Experts of a small language model: 241M tokens.
Below are experts of layer 14 (counted from 0) of a mixture-of-experts language model. Rows are named router (the router's row for the expert), gate (a neuron's input weights, with its number), up (a neuron's input weights, with its number) and show model dimensions 0-63. Each number is 128 + 32 x the weight over its row's rms, rounded and kept within 0 to 255. Numbers have three digits each.
After each expert's rows: "gets" lists some tokens that make up at least twice as much of what it gets as of all text. This comes from a sample of Wikipedia text that the model never trained on. Tokens count by the router's weight.

# expert 18
router:155154082104151135101154062138119147163123131076110117114162141104072127117140104073132082120140120130113186134076130107167136148115166040123132122144136056137183063097133164108088151172120137
gate0:135057176102129090103109163140121098104181103167170123137089160141147112142136159135116167146110144129125162171212125132171163170142157134106202130175086119086105077162167102105121134139119084
up0:132117136192100170129087150139150098103167157144141105155113178075089147126165152144162085118102142139110088168114139187168048168156084138069078108097154099108136120094177090113140113133138141
gets: " |", "|", "-", " ", ";", " —"

# expert 65
router:144126088108151156207115110181151131185148169108153128127135134102126127141135122099160109136133128144147160120091124079179149141093159076134163182119154064118115135108146116103155166168121097
gate0:120101075131103152110148105120101136148174140135154108128082109091142152178150140060108118127175112144181189101113087136109103162112079088174109106134159138173113078159166138159139109178137153
up0:123096121138126162110100144081107139136126168101088116110136069148127148180140120158119112049163133131111141139137103155110119180099138113090153141124145129114076109129176143167130142154137165
gets: "\"", ",", " and", ")", " it", " film"

# expert 47
router:122190086063133120117171110121133090175097140090156125108193129118097125116187133097080118096082142145091126122131166102167127166123119056140128154120126111185152085111144142142098151200093118
gate0:140135063115088089157099109144161081203078150107096162093197173084151082169087143110103122116084112123082136138072116124149083149154119131139147116163147109098128102107120111131137155091119136
up0:089125094053166121141146142153128112116176156130118168214198082182167106131162138138140095170156151098071061131153091097101149097138128144145126117117111173149131112154112117141116096098167143
gets: " |", ":", "-", "|", ";", " –"

# expert 72
router:170129098093168164093172087162154162149076148091211111183149167101140136102137142111132110146159147133150162151084145122182105128088096092135108149130118083109163135141149110151103152197071138
gate0:164143151094145133118181138194107107185140094126158097149138200140134168188102114097130109095122090097140100095105175082095138164168064127160092148123133159147183158170142139184128141172133134
up0:090076062158158134114092140135160156127102091101118093167091143166166126151194141129152120099096062180139169172124128159168142134099125107118168115166196117098079151095121138063081129153087158
gets: " |", "|", ";", "°N", " January", " –"

# expert 102
router:170150099074144134070126051175110160178125193038169097118130136098100123078153076132107114129120110155133164110088161129189136160098138121120168138128127084154173092099140148175115157220130161
gate0:122158143125107090156146109166180069154094147118081165133137113065130098155071064130128104141115142126141122068108148132107143147139129113170063084118078136076120157090175069112159166145137203
up0:158149123113132058141138110198119126169149102150085094102104148123181134165074094096140148097117130152131107143186113104124066146133116129168135118139167121128188197121164103179154063095158140
gets: " |", ".", "s.", ").", "es.", " ="

# expert 33
router:167134100123156126172157094126117175151128130087110132150182145097147156166180109102066078100120098163127136062127112164155136127106138073154174145082158106138155138077132139161137147182133121
gate0:078170192180128109125157058134152119141172072117092094166171102140080117115234160071125110175089143173074139085118145120152154129084129172134126064097119154132144119126147136092114159134119132
up0:156133061225157116148080138164115116133183115127104121137129151107069119172084126152178100110116194138156095137040180154112189092172127158109148136133124125105091155116135112083157111156201113
gets: "ed", "ing", "s", "ated", "es", " used"

# expert 121
router:149185062158124063139123106122167165200134097099141107154191163111159154113131127117082104080127183189119148141138144111156144229096139094140178172121108146168154120071143131102130136131142102
gate0:196148123165111086150105126133142133112155098132207078147139176167094108132177100135090129089151147106084136153182137140139128141105172139093191094163136136183139173106119147144152089143160164
up0:165118145153056096061140109138095178099137118065105139134167132074125129103131059089148113118124103088151146097146113123155134085140147170163141128110171166173120145084090084126087129103154181
gets: "\n", " M", " F", " K", " N", " V"

# expert 127
router:120168093137144087153149056118157160122140128080152128147155112110067118147115119072130081132155098124136155157124131076142118154119121102082221146177166150160122134112196137113068137148119121
gate0:168122156117136139104105144082128119126105151062178144065128163108159138143059076154110098106065142125126160127112152100066131126173133090109146122147211130141129140110152117162169152136117117
up0:096153100169143157159121154108095120097106074128137109176114126179135146118125117152144208182112141216135085052111133130104085159127138109139106161119126117141139126093130142147171118141139122
gets: " the", " a", " his", " first", " an", " this"

# expert 95
router:134130072111113143117154093170172173174148088115144134142125131120084123135102092104120140105142115184144153115121170095150070162088155080100127183174138070116155108104099118132118156188108117
gate0:169098078109091117181136124129134183134135094136124089131137121136084110143147091109070133134143085161080112142053142150112110093161113133081141149215170103088154135058107122108102103152078118
up0:142104138080131097124118132137135140134087140173143217129148136105139138135124107130122106133101101076105145159083096092141156119151140086092139127184079113169094068158166148189076142105127119
gets: " the", " of", " a", " to", " for", "-"

# expert 37
router:182149096128141100102153124169183106189084131093151122096162135099191092162151086128104146101156115149149159098094131143154124121071139100109146156142182092068121119092148138100095165142092103
gate0:170164153073101108162184156134115177147131143091165147086132123135120149145111082175108101158122107197117089100153131168184120103083107131067167109078142066089117119063106147074127096125118142
up0:112157079133106118193116159180112130098155114165130146203153115114061139165136156133079115073172098070122158106128091198187066087114064062147103124111127199149126179138138114149130124134117149
gets: " in", " of", " to", " on", " at", " for"

# expert 57
router:135133121135198135152190088151161075157129140069124136128238105114079144108174119096115133096062126130145165071108130099197141162124122132132143105159113104098147068124112137160094133147108070
gate0:127197141139105159167151067145126064138133123129120103138212164146134139078112113133149110124138130160183107098129101086138120090131149189123139166179136176115067070127127123150078127157105155
up0:138107091129162193106109160082162103130165112081069151126193155193169134176149123076099175100138138097118146036163172163143138138147100143122096115092105128125052107112093110093118093171133134
gets: " to", " he", " they", " would", " not", " had"

# expert 54
router:163143066106161117144151054124166140119141123042149106098144165104136125122142152113126145079110151171157167155126131103122106167085134109111125114173167107115212094062155114088112171172112096
gate0:156045087085096074096148066137132137095110129137146132114142105093080109123109157165097117104165090084107099116125131161068113178097206154087158154124148104103155071134128135150140132141107121
up0:133109125187114235113198131120130082153146141086137177141195141127130147190127118158108090115120176078084127148129099179087119127141119141157141175140145159114111103134112118106152165160136124
gets: " L", " M", " S", " P", " C", " s"

# expert 4
router:184149115094141147136197106159161119131173146121148125112168139098045139110146108124113088108138124166082089113177139131153086190130108078128119159192100105106172098120139143075090193167108110
gate0:167172143131122103077179100166122126183131185124147124097124196137083099160120137145144192182195112164136054165089125102161093188132102136163113156148148113149162132145077140139121137117095091
up0:110107175153191145103133195131102169109143153117087114080160122147106117080125130105089134153084179125090082096123169166086105104146155103101107195141060143120132085071175085117103083159134090
gets: "==", "The", "-", "|", "M", "==="

# expert 105
router:139151092089170131109124084142143097106146095112146155152134111073123129099166121085142157096167138126121131140123135121186116178041169092119144129108149113150158078077159146104117197177099132
gate0:142121118131130151143093102097028164116137157127154084132114133112165064149138096090097131114157100170098067187217133097114147112100183066151166138086149094149172083165117123118113149148139107
up0:077124105128176129100103111148129090100135156098103145154138216148144084167157106080121132145107116135102140143156121086080165120110096096110104091161100122084119108162113149102158139105121141
gets: "m", "al", "im", "am", "om", " m"

# expert 96
router:135157075118163151167172092138172132128086143092133094122175080055113093148132156123097127095103163117148135144147132152191137129073136079113186121114090090118145115109140131093081126170105109
gate0:147112142069121129126100138178125141112140091098094115106096185127140166065120101222132146091112133147116109089144066107153131141095124078109102089161104142099159097069134150147086094188084173
up0:032102138154129124143163094158184113169120134053089128125123084094126121085099160143120095117148126124139167226102129110157109152116181119131173116144120122142141189140100129095131144120126153
gets: ",", ":", ";", " and", "s,", "."

# expert 117
router:144156102131165147174138096138207139130118150117151118161141124148132097106136103119120095056138156143145129116107177108192160143084178089078173182136161119160115080122107140134101150138126090
gate0:162092147146116178161132114200152131185163087145098120152126156147066115143135058156119075108141150156114090139061209046182118129163162147141190170150154180106072110108160130092143113148099142
up0:157136126172094161158125129133172108050127134073094159099163072112061115144116077127120100096149148159094107114150056118200139122057163169144094151160093180133159104113141116156178157099146144
gets: "er", "en", "in", "i", "\"", "ing"

# expert 108
router:130173093133107112172140106147125114151139085111135057158204170120126088141124118082131137095137114137117095144146111126169114196080167085117135118172163119169097098137109166152110152212141144
gate0:131107178165065057141113127160119099164147148095186142176126184201078147151155052084102132117155094114141120093125118099100158118113119131146131133171155124143105105134051123127129127166138149
up0:101126105127128128177135137164135152135128104065073183195162159139154151174072171165164144153151141133116103083145131108124133072121143140122122088143129137057137125180125176143083129167148150
gets: " ", "m", "c", " M", "t", "l"

# expert 31
router:121123095069159147174113106171182138094110135136146153183149115106137108130139097104103071061121145142089157094077130069183106108041146105091130159149088142194142132103134147135104153159135090
gate0:112118112071087163158122129139164130094162162197096099182127160138083147079105134112124126129140102121157096131119114111163090162085117121076097127135128098131156096117169139100108092159123121
up0:134101151164128104094084160095146160146106088090156121139177155141123123117135156149091113125111104126168174190095140157121139102085136157101141118162163123113082154079128139119122139050160139
gets: "a", "o", "ia", "i", "e", "on"

# expert 82
router:156156096080175143137123122157147149095105224127112152143192085111120107146181159137113128097136181133154161143103121152150138127105146134134152133144145107131156093113127119152154179198159096
gate0:159139161128176115166158161109134159153080133086112164128141169112119101154199097128120091108067142172126131103136141142082154164129116145102125118148185186173154124050071162180125120088079053
up0:176152125152109065176097115138197145139134123119114125125117145180125090134148130110110085115142140152076123170100171127078161131150172155105070102115119110144111144127090150117121122113115121
gets: "a", "is", "i", "us", "o", "as"

# expert 116
router:127148087148180137187136127156146164150085111102169111129136128066100153163107141092068134073081175118142183095171080110211107135068151067103140085112139100121158125108127114093080118188119121
gate0:124153183182100093121140167128152156162123113120164103090119134131108138125156132103137150154163063154080108096126088086110129125201105089170136120184141206082138115179127115048093088170165190
up0:149151088106138177113139109136099106119146101130122104094101145146176103140107067090096180092124097162100102130074182111085148142093141131134142153132118135125133143133123124148128148070152081
gets: ",", " and", "s,", "e,", "),", "a,"

# expert 97
router:143136094137155112115168166164197090165102168067169117143182154083105093113102120110134125069150086153168103095147127123168127169094091148129138156166108118124149109136129174103063160167086117
gate0:133144112113078088100129094171145138102186138058173118075150157113107136126122085079152097075180127135175098152163078104128114125137136104124153142154155154139155181129147168082128119095131155
up0:072097123159138126091097151116038149127068091139112112117204119131097053092167120147133180100148121076184123133119139160165124175140138121159143103114169144139049114120108171165148112116166203
gets: " in", " on", " of", " In", " for", " to"

# expert 45
router:154168106150153122168093143161130112129118134107163112139169102061065163095152156149086104078083175112164153105148099127186091140082136049068126100099129133153142122080152129113055152191054148
gate0:141139121163170129149094095129142137082141127153151117105100169121119161158072131127098145099163126125162150151115048110089091111103111071133166122167128093086148072044151133172087101143135159
up0:115139162166125120116093091100151133126130149088091117061133116120114117141122076103101108109106150098130148118159130163154088176113111138152127090121114166161087099101147175130088076070077096
gets: ",", ".", "s,", " and", " that", "s."

# expert 77
router:207158104083129166040124081186177117169111175119179110145159160114103105078149128128130113157139160147101148147129135142198122118074124055137166103156141137130226123124115120153091150191085155
gate0:136127124158170113162108128083215083108159169141182177141087104164139137124104105157136097083145156112125094144118132132120140152140164165126107173123152175135172140092160166075115146106134098
up0:112162124132080157126154057120152139159147116101118117096145091116103138141159163143123117167105118114137143113154090122108084168196127117146089109154142127183105086127151152119167139152170137
gets: " |", "|", ";", ":", ")", " /"

# expert 109
router:200140077076166140089152053178182125162104156079167156150140156104134104092152097096143132128139168171192140166120156112146124153102121106136120126145188105129154122098146165122100183179121144
gate0:147157150099109179164168186141084165136120127110110132153084180097148104136090168130132184098061082119100092086139115159131129090116161100123055139121139105103179078102123091134143108081108083
up0:129143111108113119138147073098120122096100111158128100092151110182101148108092150118101133151105139158119120161205102142172174134122194057118121118180193101074135108086105173142098135091152145
gets: " |", " (", " t", ";", ")", " was"

# expert 38
router:170168046132186156114170101157114113183148112118135094175115118089113146125124098124087163064125097136167121110125167075185097128110164152119145096165154098185153125134128136187062152198048088
gate0:107152066154082135107184057138094094108216095179183134150131125133105151134111094087088169131135046147149095125128105167102110109104078173134122165087123091084128082149149171156149170116077105
up0:081085090156083122152142083112167142172071119083131124132154122099115099121096140156176163114100167187106140163109138121083163115084164159111167143131092139125127107115142114110138139086155138
gets: " was", " is", " to", " and", " were", " are"

# expert 52
router:169192110069158090200126103185125154153150148091152104165181147072107157101190072112129099125143111161122175076125127146130120147080127131158127132121107110172134127074156161141144152193077099
gate0:148127126171120102175128174137166119138139124080142051149137069053179166140120073169108153181151128069099076110122094184131154156119171130169111184150087108083093100094152147146124134179092101
up0:137172088136092103148120095180111151088123166138143089154159171082145142159151152131152070128126072124132123151159104133104100162155140189113145123121153118155128164109131108108107118149174159
gets: ".", "\n", "s.", "\"", " known", ","

# expert 113
router:154138048117162083145100102119142147098145139085175128135212150128122148137117139104123128061102193166167182092127156120160112198118118106138173131138100136158192110069169114095127196140128089
gate0:207150086140126144148084108123165146148175108098152137140153144109096116054090169121158080135072154177170123065126176112128121174130149163128161159093072130161160130087145078121162160105119101
up0:017150163196115165115178134128116106139134113138156140201116113085187111137090151120107145121174096140127097127110159136103161110146154147121129145164115133106065101162099127174125104118124145
gets: " B", " K", " C", " T", " S", " P"